Weights of a small mixture-of-experts language model, trained from scratch on English Wikipedia.
Training: a variant of Adam for the experts, 574M tokens, 4380 steps.
Below are experts of layer 5 (counted from 0) of a mixture-of-experts language model. Rows are named router (the router's row for the expert), gate (a neuron's input weights, with its number), up (a neuron's input weights, with its number), down (a neuron's output weights, with its number) and show model dimensions 192-239. Each number is 128 + 24 x the weight over its row's rms, rounded and kept within 0 to 255. Numbers have three digits each.
Before each expert's rows: "raises" lists some tokens whose logits its average output raises strongly, later layers aside; "comes after" lists some tokens at least twice as common just before its tokens as in all text. This comes from a sample of Wikipedia text that the model never trained on. Tokens count by the router's weight.

# expert 62
raises: "\n", " and", " (", "s", ",", "'"
comes after: ".", "′", "%", "°", "  ", ")"
router:132137087114114147134123129127132131134112164159159144113166167121118121138117099125119102157163130120176142157118137138140120108120086129123175
gate0:146103093120115151091091143112120119147117149139122114128159111168100110113180112140129151107171086153167117164128109108135138125128154188127124
up0:093153131085172119142151073105128169097133166139172170121153109171100116098146129157128126126102122155147100158136161135134111193133115123183147
down0:134141079144108159148120117115082154087132111128143174103139133151161076125179095084144147115128105095107116188112125113151139127119114138123116
gate1:067124090113116164112128127144123101153116139151135157088123078136143148154152108137151143163108096129147118148113132118170144160107094132119145
up1:125112089146144165107127147159150097105120127123134120190108104103108119120148140151150122099153152144143125146110137093109146117110146137131139
down1:156109078144141103106140125143129123118083084139153116141101160140155158105162163103125103154130115142106114132150117115107140103122173108180079
gate2:168116110137140110128098123087109069115133091075120105102144159136113138104146137081147124143174093154127135116115149166140164129135155194108155
up2:085124165135146128102193154153134128125125143156151094119110145122134131172158157171144129060104152141122119133154103145139071139116079104154127
down2:085112136133131064120134085139166142126125132140139098115142135151156124089127149144123159096155124140088110162146126132141143117138152164147143
gate3:106128108127134125107141094089113129144153175163115090138135157093116177149128133124118144172105123155101132159137139126126144146080116165118149
up3:109127117130094104111088135134163129156107136136124163127098075079104116114147120143085124153113134116134110117100155100150169148114132189150124
down3:133123126152123132125119094091140137099083102116158121150129146071151142155162114172131142138152160122098165139150100181124134139171106133113125
gate4:122084098103108109098135087136145210141147125132136177124138179123108169137127120124147116126136137159124168138128158110147113126137121145153125
up4:104093121134142153123139120108128154119116137127149152131085126098095143093146151107160108141108139143116108151148125098116101155111181150091091
down4:107106116153114094111136133103075105098102161098125124151144103163152163115134126130109120123106130127105116126128151125123132138139070130143098
gate5:122103086113110138122142143153176118151088123123092120177111156141117130096143111103145077127143152118149126172147142141103175125147153126112105
up5:136157145116126095149138140142072101107114131147158140148076114161136114151147111130111143102091101096033151124170149116071098125155112149131153
down5:076174178162136097141153109131118161154107125161150131121145128091084144146120077156122143119114158126109157127094104140088141159132107115123138
gate6:130112149151107131096128142155092153193128126136173109083178129099102120133142142128089143109119098135098100154112192103119119131131163110114130
up6:144133113173100147127113103083125133115131148160117147115080149105135130105129133152150134153088157134128130125135131087107097130097072101154121
down6:137122124099115150134115150117121096104158094127124134115091102163099102121105126118104070119112133143137141102118114118127104093118143138108148
gate7:080165168066137165137106113147133101121113114177126119152167092101143107148115098122142140101151117140126155145130133115128143103134102151130128
up7:098139086135096113142138121136118167119139149121132145137139124142074127112122087101134135133143106162139094118106139101098147134163096133127101
down7:122114122112146153149107108154139148096121127143114097148115146110152140124141126131158089129113107092138141119186121134136158118156161116113108
gate8:135155128102101147114103127123134142152096094155128146131134138126195109117099121137111145163126102102163132152057149109150181141142146138171097
up8:134085123162138107099137148113119091101138152108148130114105076126095129134136110136147134097117125137073102093136143111142107137104131127090135
down8:128100086114119114115121183090130163153134141133119125127142112106116123137113159156146104091144160163145106121128097105103123118133108159126091
gate9:132088112132096097130096081161132097127131165150130107104123081103112098148132138137129146127122100125158169104144163143138129123155129138108106
up9:132136152159120133133146130090129145077099163124107128160153123124130127096174143148122095096139126122136155132151136107125144116115103133138103
down9:065137107110095098107113172112159184101171134080090133140092136134170143148110119127126126131137122147129143128110156160132166140113125141100173
gate10:121142124153153174092116136141134139111121153177130071113122121117158086113135065152094158122162092071150099155131129149137144114136113139179125
up10:132121122138117115141152055117190157143130107144112112159118072111093125084130126141113157086098151136162137166092101154136151109081098140146131
down10:135124106117159141126132141136112193096103141114100171111096134148116129129116089116118114136110110142128142119132162127097139092126144156079141
gate11:107113097123123149159148092089106119094118121162149093121109178096103141129113132174149131135125172124117091075101155104128136147107158167110149
up11:089133072097144147149191115136105117085124119154129138170119136142139136134115130170127120135130153113112138082153155086156078117140157131129130
down11:103164130145083098136140130152106164113094113137140121117154125170127158123118141138092101116120150161142104072081197096134127159093167095121148
gate12:149119109123099140145106120108145119132133143152144144147164140093158098124145131178108127128183102139148109172070148139155117141116086132167129
up12:139141097104092112161117102105141113161111129117122128156170107139120094110179114152122110134166151118156114150086095136130124142158153154194131
down12:122146145104110136143093130175102079100134144130115190138135155120100137167133136143113141101115141131127159080133117131153100111122120155150158
gate13:106160118103106144145130109110138161138150132143105127130101133144138161169139127114156159127148155149153112155104133130170170088155108153106133
up13:105103117145128132067126135173124162114190131071121137170103130141135138136096156143107137141149108162110138142134122129182084112121104158119128
down13:141127094123147152157149116088086178116105139145137122154086134140149125137147168170163132120127161165112124132109109122142156138154118126150106
gate14:166139127101102090149142107174081127117157129141134134121148143128113162119108142177122111105164096154107118142189131121082149147138131133132109
up14:105144157174187131133156121163110087112111108124104174101137107148123122127149176145150145086150103140155111109103112102132128097096169130099133
down14:149137145126162151144105114117148110140125138142096139154098145136109115113102150114095134136083123143126146134108150161133107130125162106140111
gate15:138121149111112121106136158137140127128114154157150129134120150069123139159106107137091137121157134180139113118134134088116105098123104115138137
up15:109126145148138104118120145111104135148137106162148105133080177128133145146148148124108164121142152162153109125149152125136125072120094112153137
down15:131140100132130153127105127142142123131084151111130177140130117111098101092141121103107120137109134134115135076132095149126147083089166108187160
gate16:129121111110128131082137121145107120094128109089147161131190151128126118146130141135145165173174109153123085163081127101131117128111133141107117
up16:121125152091133113155146155076137147148125096104121172163125135096138109174124162122164151165096170142144117135168172149140144141113111125086133
down16:130125068124147126131110133100148109129130099164137158121081175164127145141150149131120152154153184136096122154148169075116143118088132139131145
gate17:166157135123144179151126082134148130170125166120164117080168101156145093103116101142143142102143149152105132177128129098166116117118132175128120
up17:108125157123126159139132145094146110116170117179115144144114159146109192166164106157137077107152135113120134136178118111087110120100132187124093
down17:102121107134149168120113127157120140112105113131117116128163102100116147161124132118159131114128140146127076172175121095123141169124106130129106
gate18:097122082123116142103139132155135134114140145148116110070118130133145111103124075119159107163195092149156161137117162177092127141126110124117140
up18:114115101129156088083131117199130099141086131126121110149146095156126122165146184119112098098110153132148105135145141095167125116141117092137093
down18:099057138120109122131104124135160116126120147117145178102135133119124131133081090126114112158110119123145108162124129172103114129144130124126140
gate19:107117100140140108101156106144091127152158111114108164103131153130149159101130124116116136176151130147120152149114137139164081139111151122095141
up19:132147122121061185116137144147138115151115095167139119126121112111145171134122118162108127166131115118122142131123159130109091167118126112097136
down19:132142152130151121164148129048146118119114140117139133149193149103164131146148138117118131132105089123116111095109109145135138131121095127143132
gate20:141129119107093151104125123141152116135157133142129092156127131112164132133116115171174141144123135131143147146088147157153121130105088155115204
up20:149126116145124177109117148108152104113122088117123113126114180116113152154126122167144113128089142122173108110104079144125134146148107124160142
down20:143102118139098142140132188141107175100130140114114162075090151119151135109125088164088112148076119120114142152122119116111094146103167098126121
gate21:130074091109136077154161130110153121156091110139098131102118128124146140162127145112104129133168093108136112128146109145109139087097081132131175
up21:141097198141154096157155097174107099133141125144144137126120131139162120103120151152143150102068140147160111137122126156110125140133157136109098
down21:146143136151153144150097104149126057076140158121108109121131115109144147088134139106110126144135156109094155107120131128142109152124136093117105
gate22:115116093090092179130160108127111120142089137132108157081130135106160129159109142142102120114115110121143073112104156093127169126121102169123111
up22:086134141114115143185136106132138141171130163117123117093141115129161153159174150138122138127115179146146099116156142161082133118111133172136103
down22:118158113159110129153131134184121185112156173132145090119142119105186132121138125134120126135118159112143115154110132124116117139141150101153119
gate23:120089115172135144111104133153125111118135142172130119106122133109113158128132146134063130149108114143100164163160158130139116152131110121129137
up23:127157098153124075094148102098131155135126167087093134110138129096163125146153109102143121108110118121135107091106140100140104112108164128127093
down23:114104123128139096125106140122155190138124122110100138125157131095133122173153154145117142156106166150134141128112132145102136141117095080107139
gate24:096138098133110137128140108123172144144142144110126122075131130126141166125083127128160111125103118134151173144102173142140118110138118112117141
up24:130147107148143137133159148131112156123204093089109131158113135122137101110113151133120158084137155115129119109110136108118136097132102114127153
down24:151083165163093133138135167102094122126129134113096118118092122105172110099119139138136128109145105153153084110138113127111140160096164171061174
gate25:122118103133125148123107154106102167104139118151147131149168089132091125154111130134161164115172119152136110132124169114140122134127067098152126
up25:118078079167126124126147156121106139088136121075118134154142122122123159099128174153136154129150132164123083144121150134120145141101163143101112
down25:102144136115127127099112104113088095152054148158100099141127103106110142149110128108128116179125134112128145144128122126103142129153131131158100
gate26:135123133120125152113135104080116152157071148157147121102151104104176122126100082123129140112138127157152163110167126110114081154113112134084138
up26:128104131138145129127169113137116103125109121129131124115174105141134127117125135126117130153182119141149110143152153141140135171132100124143124
down26:194109175116097101132109122141108128145159113146151148109120093109152155136141123170135144098114120127109127065118148114156112150105146148123128
gate27:102164122109115158112122109105148111120130169121120096116129177129139134141158106128112144208199134107167106163092126091146137087103128165138130
up27:133122110171136099162143121162158099117124100084129121125100115169156181147142127155117099115100133127102127136125106124094136096157127143073158
down27:129107104157122119173078159132167150090075085106090142120143097134140138126150106119105121139165119160136136103154110134141129121102096117117177
gate28:112081111120153109117149103113143175120143147121128147143123113126118063144099142115101155145134110134165105152129118108160133152141129155110150
up28:114153131109105116113074167141128174141127118119097118120156109117150136081136153160138121134119133119137166143142133155154113135101126098141095
down28:147085124127184119099108145077140131189175133144111123180163155134135114147148154124136140097136134134091104152143127091102078141102082130130110
gate29:109079082154092135118133112131101153117147150098121111104121131098118134130119107072146102078140125115103118121113170108117129115105169153081146
up29:139136125110171156164114092148099158127118093122175169128111131127199158124098083133104082141143159075111122116162146151101131155164136150112163
down29:117119126135138100099164166151124116155119141094081119101166122172153109121155096153129159114150131114139136123105136142075163145137164188084112
gate30:125126135086142105132156121130107109102118124119122084081154108117092146160136126160100150122187131128160134115117157115180155120106111182134111
up30:102149101096132133161111077131147121097141160115138147129158093143128120132120112129095096089136118124115118128144134095068134185129115092122128
down30:112114122114090164120117114135109124122156121125166128093128098160137108149126127102154143126075130128120157157132115118158127162139117097143183
gate31:144112133100148112097139102117121090152120124138146107093158183130138104162099136131117124178114157147134126137098112135128103105125082141108148
up31:157125148136157075108160144108146134136119154144134177132125107129140165155138128098129122088098116148106172135114089143119090142107145078121086
down31:131074172142138102115162108150138108133150115140153145124106138154112142120152146122162094169113091166152086121169091093139101147147182146093109
gate32:140126123099158087114125110135135150130108145118101120085137093099135087142097150147115121165139109114132149126127143107165134108129106130076144
up32:149118149099113096113131135140193121148083089181130153154135122098140125104146074151083169157117108132167127143138128106151129111118138134169127
down32:082091101159101124078138128128141162101143112129096146150170066050094168119147090142130081135099162117130118141135134134140143126130149135137145
gate33:089131097117099118110108130137175087127105151144087161147159122090101108107105094096108130116096130160141099150099097133120120126124086176070131
up33:138098117089104126084152130101108113114118110150152138124148152131168126141129140167138134161143139097143090130178143111137108117105081128141158
down33:170124145161094100099107163062122145095153132105147109129116152093116125106116116115126120121134133147123112074102128148114089167143175133128107
gate34:112069079098113106147149125144190146106121160123110125132094129130113112113161123145146152105155087084138146147150112165088160113191124128150108
up34:122109107135081129098169129078142126123077141130166130116151156097128102116161137114131151133146115127133146149114128143169106119157123116133132
down34:175118106129082126154136145128154146123141125139124145175075127114125104145115117136118171102126109098131147131119107123155117134179122113148080
gate35:132116136083101095106148173159132129125132139140128108112109125160118146164138170136136124134159102128113107117112176155145138079129158113105128
up35:119154155164146181083072175137110108092140139087110136150132140142113109102138127111114083090123127113135135127095120161168136119111138098134102
down35:108101119118112155141170158079134147111142127133104126075137143168121124119112141091114156103146132162120154130113147130167100086159147152142158
gate36:090108162089090140123138138115100152099102166114137173133139109131101109172079139145103087119132106128158124151129125109122094146125118132100070
up36:149132119130108154122128118117097166125122140145141086102154103125104109086152115126118137152159177120108159122178156135162141158110098099113198
down36:132127078112120105087123154112133125125119075150138169160132147146144133119131165144171109161149120129125114099136135165128145123093139118092125
gate37:155123105118150122081129103119110128169144139111168141164144151114105097153163127128135166132124094132141150151136126138120097132142131159149141
up37:142134160108125084145089141144114093153112125152173094066108121122127119140140096140123141078133130124141103127133099107120092122137180116137118
down37:096073171198126162105088170118100130132098120074141109108138131107142133185141162138149125135135104107118118087147121187120094165125178154140133
gate38:118116122055091171087122110112165145095113149128140126109136068078116136128104115158097146131142112147116162135109139102153095157150072131112155
up38:119110160152130119110122173088099146087144151089126095142087157115152135120152117101153126177123129150066137119137131113113159104139146124111130
down38:128099102082139132123131126101109129152155135100120143129136092150140142151113093147096120112119124175136094132107137165120126144123117121115137
gate39:122091099146101170135170107134127101153116145159120126141099154182162141166099177082153141138151129117127147175113130088128124119093107103128120
up39:124123125134142129112093130134132134132130118153130155118131086098140130094120099084098122134139122157148076128112116130118106173111129151182168
down39:080146126146081113130115143156103122137111079106101145097182166130117154128094143145132137152125112142119138142101133126120099132124126117126144
gate40:100097093137130128143103144129153133089132105146099151098119149107107123158174104148170123127145135145135119079125136154106158131114152111085119
up40:144073107154100132117089138180136097121101135093132120107114146088095144127098142142169102086125130141092149117129164149138162111151150059169102
down40:205089121150091126125126143123154102117152098102172128134070118176143122098137157114128117117118143116109132119109080133114105128145151102101139
gate41:093151118118097135161137095105110072111128155124153135135126102118167122123122104109092118151139124169094108123108146132122174081140138148157129
up41:141117163112103075116146114144128163150157150088097132125096108109118146143137122077131141107141121106109156109097099101093112108132132070115100
down41:094160122098087140080123151134094086116175131133160085123127134104103129156127140106160132135092136102135078111171160120145110130141095133109176
gate42:149123178073114129156113124110196112152145133144151162112119137097115187127132154190126139135141096118161175096112135097151149082148132128111114
up42:152103155118150128163143140134168122183169148160151126112111140110148133140126141160118123183143108134149166128125165111131110081145118140143095
down42:137113181155176157111170141096178114143112113149126110130098181143086136135119086126113118099145096105106140158129119168181142122121130162142096
gate43:130122093077098139130140119114125136125110141168124155129130147130129107159117117136128124152122142112149091147064153109113147145079087157130134
up43:143128103172129104147138161075106148113143127155106143116136102182123104146116120119131114124109105116073119095162146125112138156116111169179129
down43:145139155141109166095150164151105122150120132110141070106112101114105128094114128095153070118137115150105122150161156137112120171158122119161147
gate44:099139149119141142097118105150055086159058143137117166116138108142097061166101128133104143146126139156128126111104131126097130124148136120132106
up44:152133113101094157091099112110135074162138086154147123093135090151119111147157154141128141131111142144104112119137118108141133115139103115124136
down44:111144098125099155122130134132152124138131106141135096131132123135146103097120126145141127101093110166138161121168134104150137167137130125108142
gate45:061085128109119115096115097132085137128129140168130095125158105090127132150160114120104145137127104166155120130123118108134135124076144150098141
up45:075198112107126136126163129120142153112152176168125114140103151146145138109144106107095085144121153141117137095134155130123091112141140147085119
down45:076130112154116123122141179127122151123090109157134113168132117136092168146138121153123147110105172128147103126113130153091141106119109114144100
gate46:142160110108120121124143113144146115145123115135122126129102143101112142100127105164148175110115090107132119103141127071126161116120125096113131
up46:112101123141137150139128163110107114107159147115137083134118174132137126132141110130178113154137155165155121111112171148105155092186174121140123
down46:143133167139106127179096085112129108122134139106150084122120158139128156127117129156152127134160158073138089112115187166130144147152124138136130
gate47:078128137121097183106137087116077131103147169146151127143156124140134111128127118121099135157127097117111123164156119129119131107152155109144149
up47:120119117110153142140089125109127154134111150127115139154095099126164118071129157103100137139118143102123133114113170096176121141103133160142157
down47:203126128106136109118119122091102130113165102154152143140146165118112118111138167152160154175143158155123110142101135142170136144122165133122129
gate48:137123085135091103112157098115162157163137120108133124145123111118088096157116147171172126158172123144160122128105160150107139113106104127143138
up48:118147110138105132124163122114115141102106134135124135108172150103136114095148126123123115130096105159113099132128142126069120134107115089125099
down48:116098123107099103135129138157137110117158145129103108111164113094152163138123166106130123127100143160113191159129099159143094134150097125137084
gate49:124110093114111134081088108105145145152134149181147145134125101097148129108136171095137114142150118093170144130142144124137082128099125102144134
up49:171144135116111160153089143121145134123135110161116119157160126176123191132114117107142139125137150111210108144126122114137185074146110136127135
down49:145146171139165080114126117090170124190114162087150107113110099091103114154147114143119105109150134099156125065150148144114147125162123147130161
gate50:087110128119089148154101159131181101179140130122145137129130132155171138120122141138123142146148068116121129147129157106131153118132110140148140
up50:146148100121107152190100128159167117177124143154155154130132170172194130111104111115124092184151118099105114167099167107123176136137109147160167
down50:140126169124098118149130124137139104163122124141126144150162118117080146141162150126158146207092114107107116122129109126116130146101111151133129
gate51:072133121109086132100096137109175163123091133109123134104125148133111088133103148121157148148172082092149099146126164154169149127173058138150115
up51:098175123104117152138115149103141111131102141145144158154136149138127156170132078146099151108126113071118131157122096140130140101116139131108182
down51:104095089124152116132111118193160173119115197137139164158132121109145136124127123132104119139122105168140106130115148105086100151140118136127139
gate52:111119086072094129099127095133133107175154148136133134128148147115139104114127122110150130147160098129153104155126144156133152114147130132128174
up52:084149133153143129117140153140098131129070117121130136157082110117109105126153211118096118138082137141100137163120108153092132194141148110140126
down52:105130125118124106063143108145140102128108168126149108149141111122081136148130097169123185134109128115121172174178135105121153094131164092117115
gate53:143128130054131076114101133131175135111084121080139105100150150121109098126089130097183128106158098101149115151166190162141128123149079149070171
up53:141182155107171130157110128115137123122154126136144154131124166178108119108102154098096082130129134101108076122154178119141144111128114093124165
down53:084161096135091108093121170106077125120104095149089162126168177198107122102181114104164111120062131121119150185124090133131133117120114130109120
gate54:083100098085109196127132102130133107121119140126132158166120125156143099139105123124170144180172112121154114159128135134121131134149144146125177
up54:141151135139127110093144152134108147092199127132111099104117137127102159118138101181106170099110100139132142088084125087132132112146113121135117
down54:115101118123127155129123131120148129145112158142128137097177121077130098146126119137128195145135137120142076147139190121158083135149165124159081
gate55:144147077074116112140123113119147106144164142119129111144145101151132071100126159098117113117147112152074142130117184096151109105083113127152150
up55:089132131106098125092118113120162192145156160109155126156167093106092089134087101116125135138126129107112161176180094121183115120146096116150098
down55:153072133131105105127103140078137177132150139097097166144113146093150165169109080157131126136146121154104146110159146149096115132118126151137108
gate56:136110109145110134129129062102120077159091167127127113114117137144117123204123159125136118108153096143136137150128094120096096122132127148133120
up56:145130154147128103119089149133118119162097122118055099102136162161088123137084141108141154117151152167102168160110114112107140080128122144155100
down56:114127150124134107160129137162122131098174115133131148111134151181111144145092141122174123079097129156168115102106103091097150086115150146144096
gate57:114126113104117153114081132112096073114142140176106127098171112153117110146105118133120167145099098163122114148140133105142109167090110166138126
up57:141140119148129144113086114106115149119130099152123105120129109153110130141148101152153148149119118099160129112088136141124162131106152138102174
down57:136152140128140168140160104154201098116147167100170172082159113144165111143143145097145120149129157117147129122147109115074112104160125136116063
gate58:148165112128141144136153119100112109133150140156122130143108152118150119120130134146141115129124115169113116119118168093125134130109110110132126
up58:150128193143100123161151153103132106097141129116122125108107090136106144121117161109109160138111095107131105132141128126141154143132157135118168
down58:156113136097108126154150171112124135116165127115127134112097127084154068124155139149132127161152159130112137114108184124127116129112147173143131
gate59:097143085107117102118086119115125141138135135161175134184101141103113134177097127128120126160134161176158100140120100150145136149112104163111139
up59:175113148107163119123086132133193093128162122090139090112101147117161146134130181121145157145140130114123114115104099118123094130136132111146159
down59:150143136099124173115122132097158136150139134128114140098150134134160146108151129162135137189174109125142092140164150140123094160147126121154145
gate60:110093154171141120110145133122135163133113132153136152129182158097132128133127128103113106151128081114150136165173147103101134091129085109073158
up60:129128111118103121150108106128112089136088147099125118155093119145091114132058164123120143124100152095113132106138152120138100137136171103162152
down60:159103106117142157092157126149130137070094171110183145103170121109114147143130112129093154150140143100168127153119128143128119110135164115142098
gate61:075121142111123142180078125109074116121112150106115154123149113150140122167134143127114154131142123123162079121124202185150144100119122087117179
up61:078138127093140205153144097113090098112094114133143148106141162144156134154157112114146116129162167099157114157126130168120104092150117123168146
down61:108084153122092142112070145125092105099107127128172147149092144111114139107169142136118147124115127123125120140124120066131138167096160140156149
gate62:099112076166120103168128158163138119071180113121099129142138194094102152138131147170137101146146121151144135145123174161130125123155091129132160
up62:190153122158124117130145141120133121137092089086147118097137136121126139103122160170104096132116096120139109127140160103117100125159100165141141
down62:128100123146122100142126087114099121156103182096128131121150131149165115147107133153148143187135101107116130076106134177135127100145082106139100
gate63:094149120131126136122124129105154121119122190102139102142105139154159107128141103111126157128150105160116166125142095142139143103107134198097162
up63:136132095142101159133094120111171101126149106117112097127134148127093144144144093115157113146146127116105115107120104168130098133190145157101153
down63:078190138112148116105110137130115183107131115143139132099135119142177129067160137134136144145102148140135112126117149121162114141132166115149150
gate64:107131123132111133105117116166167138152124114109133137152118111149141175145123138141148138108121138121155135142127158124146119131124106129124146
up64:152103088116110068129168076117160141137131187121145131135139172107133109114101119121122123105119112129154139129107124112112117102134137146142187
down64:133113085114151145134094168117141084149135150090126115106153116109123146148119112094140178141116157110191141136137146106122055133162103136136159
gate65:119119101122129127059136136120102092113109129097131117155115152090165087111098134160147130143179108129158131105089142126119142124090093159099177
up65:119142170087155132158138150121140139122125123144145161119133097103136134161134154118121160090116128134066121182132092121113157130120157153180086
down65:130104097124126128133138138164151158101127127109117088112144153132126116168138096146123162138177125137121095134152112097123132133095132116111183
gate66:143118115107104149117143142104125099156119118141123100095144132104073154151109128136158131113087076164128120078153128115126141143099114144104089
up66:128112123124109178147149109142148130128132120141116130138102096149100134115148112145139162175128171119118097130146139055149142108136126147123168
down66:120133104106116181114134123111145140110121142117105130102122148132134133165178133131171126106132101120117151155128156146115150175141141107112139
gate67:109144120152087121123173132088103139103096120149136150111119155138115149189156117147123118151181102062120159154126164106107159125100098104132170
up67:101121181134153085082119109091128121147149115096126104140121115154141084109152076160119158115147129113134130177139124158153119108170112149107138
down67:107101076150122093083123094180121094100090145125117099081114135099153141095121125161127154157139157155156142145129127108136118125110103143121138
gate68:122155124112122094096143137161139179141104114094157114146138148088114134151099129134112125166158152111136135138103152155156126098133129180097171
up68:124079124117114132095110085117084125118148098160107098116125129141136160116128129113115103154109135087095138092144135154151131155116101159109098
down68:143061123121098127142127113119154100129128129099158129132139143135132161110176130135133120120131128148115115097120136088175101090114146127123147
gate69:149132097128129146121087125117151117158163120154080160101109123126142129106115083148119146130129125121165126113148130130121155157119125121149102
up69:124109116133092138127106117085100075144144126118119182156140137101108088151126127158062125100131097120112150113164131076063125126150140106145132
down69:187112113125137133115086126149138110126117095091160128147141138162114132135140135133133109133095142173136124141158139091113127138159136106106153
gate70:107135101116121136109113103146109121131122109133096079150149144140141115140086158106135129118124090097153121112102112132115135109119080117159177
up70:156071155134144144152116092193123123149112119110151134127157145148162097132171115124099124135095116135153110162157144115129092096116152165116142
down70:119133150088125086126163151165139110137083073119125116123132134141150145159162124162150109127121144125110122156103129054149127157156154121127072
gate71:130133089138120108107109153155162093126153175104135123097110139138159095152134116149167123183123118130203149131137167138158137144138098137112141
up71:129146103131138156143162103168160144098141139125101111123071136161125112126142112161166110087143131158136070111080107141173174154125125180154102
down71:093146158123169155117122128162135141108131112141141122123081113147115160198124146079130059149108135110125105156130097150107102142148098146169137
gate72:142152077124125119156095131168143091143100133157094117117147143110137161113171124137097125133112124142145166160103133163123136154117118127096162
up72:124127122145137129149113154163181130139111124134134156130115130161092142101126087169136159177140124146155102138086146155147162126136125175119146
down72:103134137122086149171156143167116105117138084197130157125103092132102141121133116091090101141119109075097166128165153138142135140128122108157126
gate73:120129126103107172127137129113108118164115128153115153134103146132160116157153147132114122185175087166142093155106151122100119134083126183142134
up73:123135105137111138116124090150094129109093130117134080122169119136112113118129134101128132105089187122096156130110147129150117163148114087122125
down73:174098140127149141118130147155152128154113136088116156152133131127135135132124109129102109130080123126097135121128171152147106110158113113141126
gate74:121105084070132129165085160116158115184125122150118133182108118129162141115133133127102118164156133130155153159131098128153146081121128146122111
up74:138166105143115112084068134100121104133119128143092108162085152106147177145120109116131157165123122114119117101125114146161120138108133146102136
down74:110179136153117178107135102149132092129146114141134134150143138140119108101119061142119151158114111148131165128129122141169136137132146068117129
gate75:075133119141122106121102139126144105116124152143122129114104098159156103146123151158088147127115101113146094167128131099100184140170122101136151
up75:136132127147126106087106104163142137141110101092119123146156157098137155120150127166126154101099104124171164103096129141195170083104149146095096
down75:153148143156136076095160102116135115170139137149160104101142105148152100142134117170140098135121147126119162126132132087095137156141108099087159
gate76:116129115130124090085135106124136119121106077132126132118128120131142112155150092116160123102147121106139119166172140164115103149097106120119166
up76:119117119157128132140103117159087111109114128146148123107144095088153081126136149111154160141096113140140134162086162162118113158151148139101094
down76:137142140128115093114088107171128141113163130095127111162112153168107144113132140103143117104116153120117151130096117166113098130101156119140101
gate77:099128114175130168117114121125134135105173151148147122140130143146121113138165132132133146138143114100143150138165104160153159090144084135114122
up77:090159139089119134100067145135125112173104111171091148112110136120168095120106088130105157102140117133085122121128118061138125155092128128131131
down77:112099122131164135124113090125124136126116109113147137195175146139097125097158141108089158158095075123136120158133146135131127094115090144090137
gate78:136143106110115130099077130123132117081160140115144128098118137090090124116145118169098169156137099136161138135097129119143149152124165137158138
up78:117156131116141141109122123146154038100124168128089094120113132137129118127133109088149130116116117157164133161119131140176129132148126141146134
down78:155153133111116153165123138088143084142074133120115139110110127138102126135103126131164117118105113103101120118079126135115138105144100159145154
gate79:077095117103076141118089129116117133145128140156140137133151129085124149121161094144167111094118104118137155142139149106123134152105135104130127
up79:194179138135187130101112156143067123091121103114116103135170114147148132141149159125122153165148162105144112129110124121108150093114142157144129
down79:149093127107140164166114096108141107121117142101111129106154108155129090142139076120128147107153150128156159135100116131125122136134129158117092
gate80:140133097123093140108095132144135156134170117101104134129113159119151138133135110154161123153169131098190145127091135134119146129165119152090118
up80:092113101106144148073116129125104139156117099115134153114113147168103116112147118122076112123088111098104117111123152120131138080134151092146111
down80:120081069155164111132122158109172126106134141122145139116150099129103143130141157141136147175136104122141117134100159128129135029164092123087126
gate81:080147172123131148043105109155113171152113143112144147115137145153141125151159146121131138123134084153114065170100158170115174141089122158152154
up81:124114123125145144130141126137108134169140120168123117095159126067123101147080195118141107132093112122147106104130146133097079141117119113082110
down81:111120128150095117177118086136122163134137159094097175102090133143151188120144146165127093138104132152129118129108147174115120108095135153155107
gate82:152149134161134138165134131127131143151152115169148106127115151078130116145138127118083127052147118136090135142134126118128108162152101134155082
up82:145150103125162148174134141096127113121128113086118135175094118120152129160083153127112130111100156118118162135099117112125157134148119135133123
down82:130104138147109076143110144143126138152122115103118111158126105132130127100131121114098135100123127106161103136184146118126101091103109088132158
gate83:094170094080112134080090107091141143140128131138119122136125133106177134134112113121156137166175112063133147135123124128189123120154096138136143
up83:123129148118142151117082113121138137176103136125085091144083139149116144100133141141158166114153103101129144130081118131161101095101172145155137
down83:102168118155112137130122126120138114136117152126130122108125116173123157103096094110113131131123136108140130144133129119130077106161122153121109
gate84:105139118138112158088129110094146133135115163162157090114148152125111166147135130142145126146200128133150115119143117155114110127109101137126183
up84:142134141126105156146173119167166096151142139110138146080138135117102113128126135115089115178111113164154109138099125151129120142139120121101165
down84:156153155111068084138094146158179120120129153111158133118108110106139129119124118114119107117092170115122144157142134119148098145131105189113117
gate85:149137145108147116140153119162147105154132151131149167074124157124125125170113114131147171140163095129174160122117147118152130095173126124156128
up85:131104120154131136157155142180119115143104151147153163128134137143113106124153147136137163139156126147130144155098128113154130106170175150142137
down85:159124124081102144151094153128136116110136121167156100165129165133155120125123102110080180083127118146163123118101135128149148139084153129124148
gate86:125132129129088110084110103114120124146122150181128142130101120137106105163106139158161137129132101120122168128123128106120091150150094116108081
up86:154136160135131148151175119118087179154129089139144129175110129112136159062147146102178124148116148145119170089141142102156106125083162124159143
down86:123083093106102145135165078167118151085144133122123138124140136151121122135144033125090150153144131128094139143132161115156127092099150091139119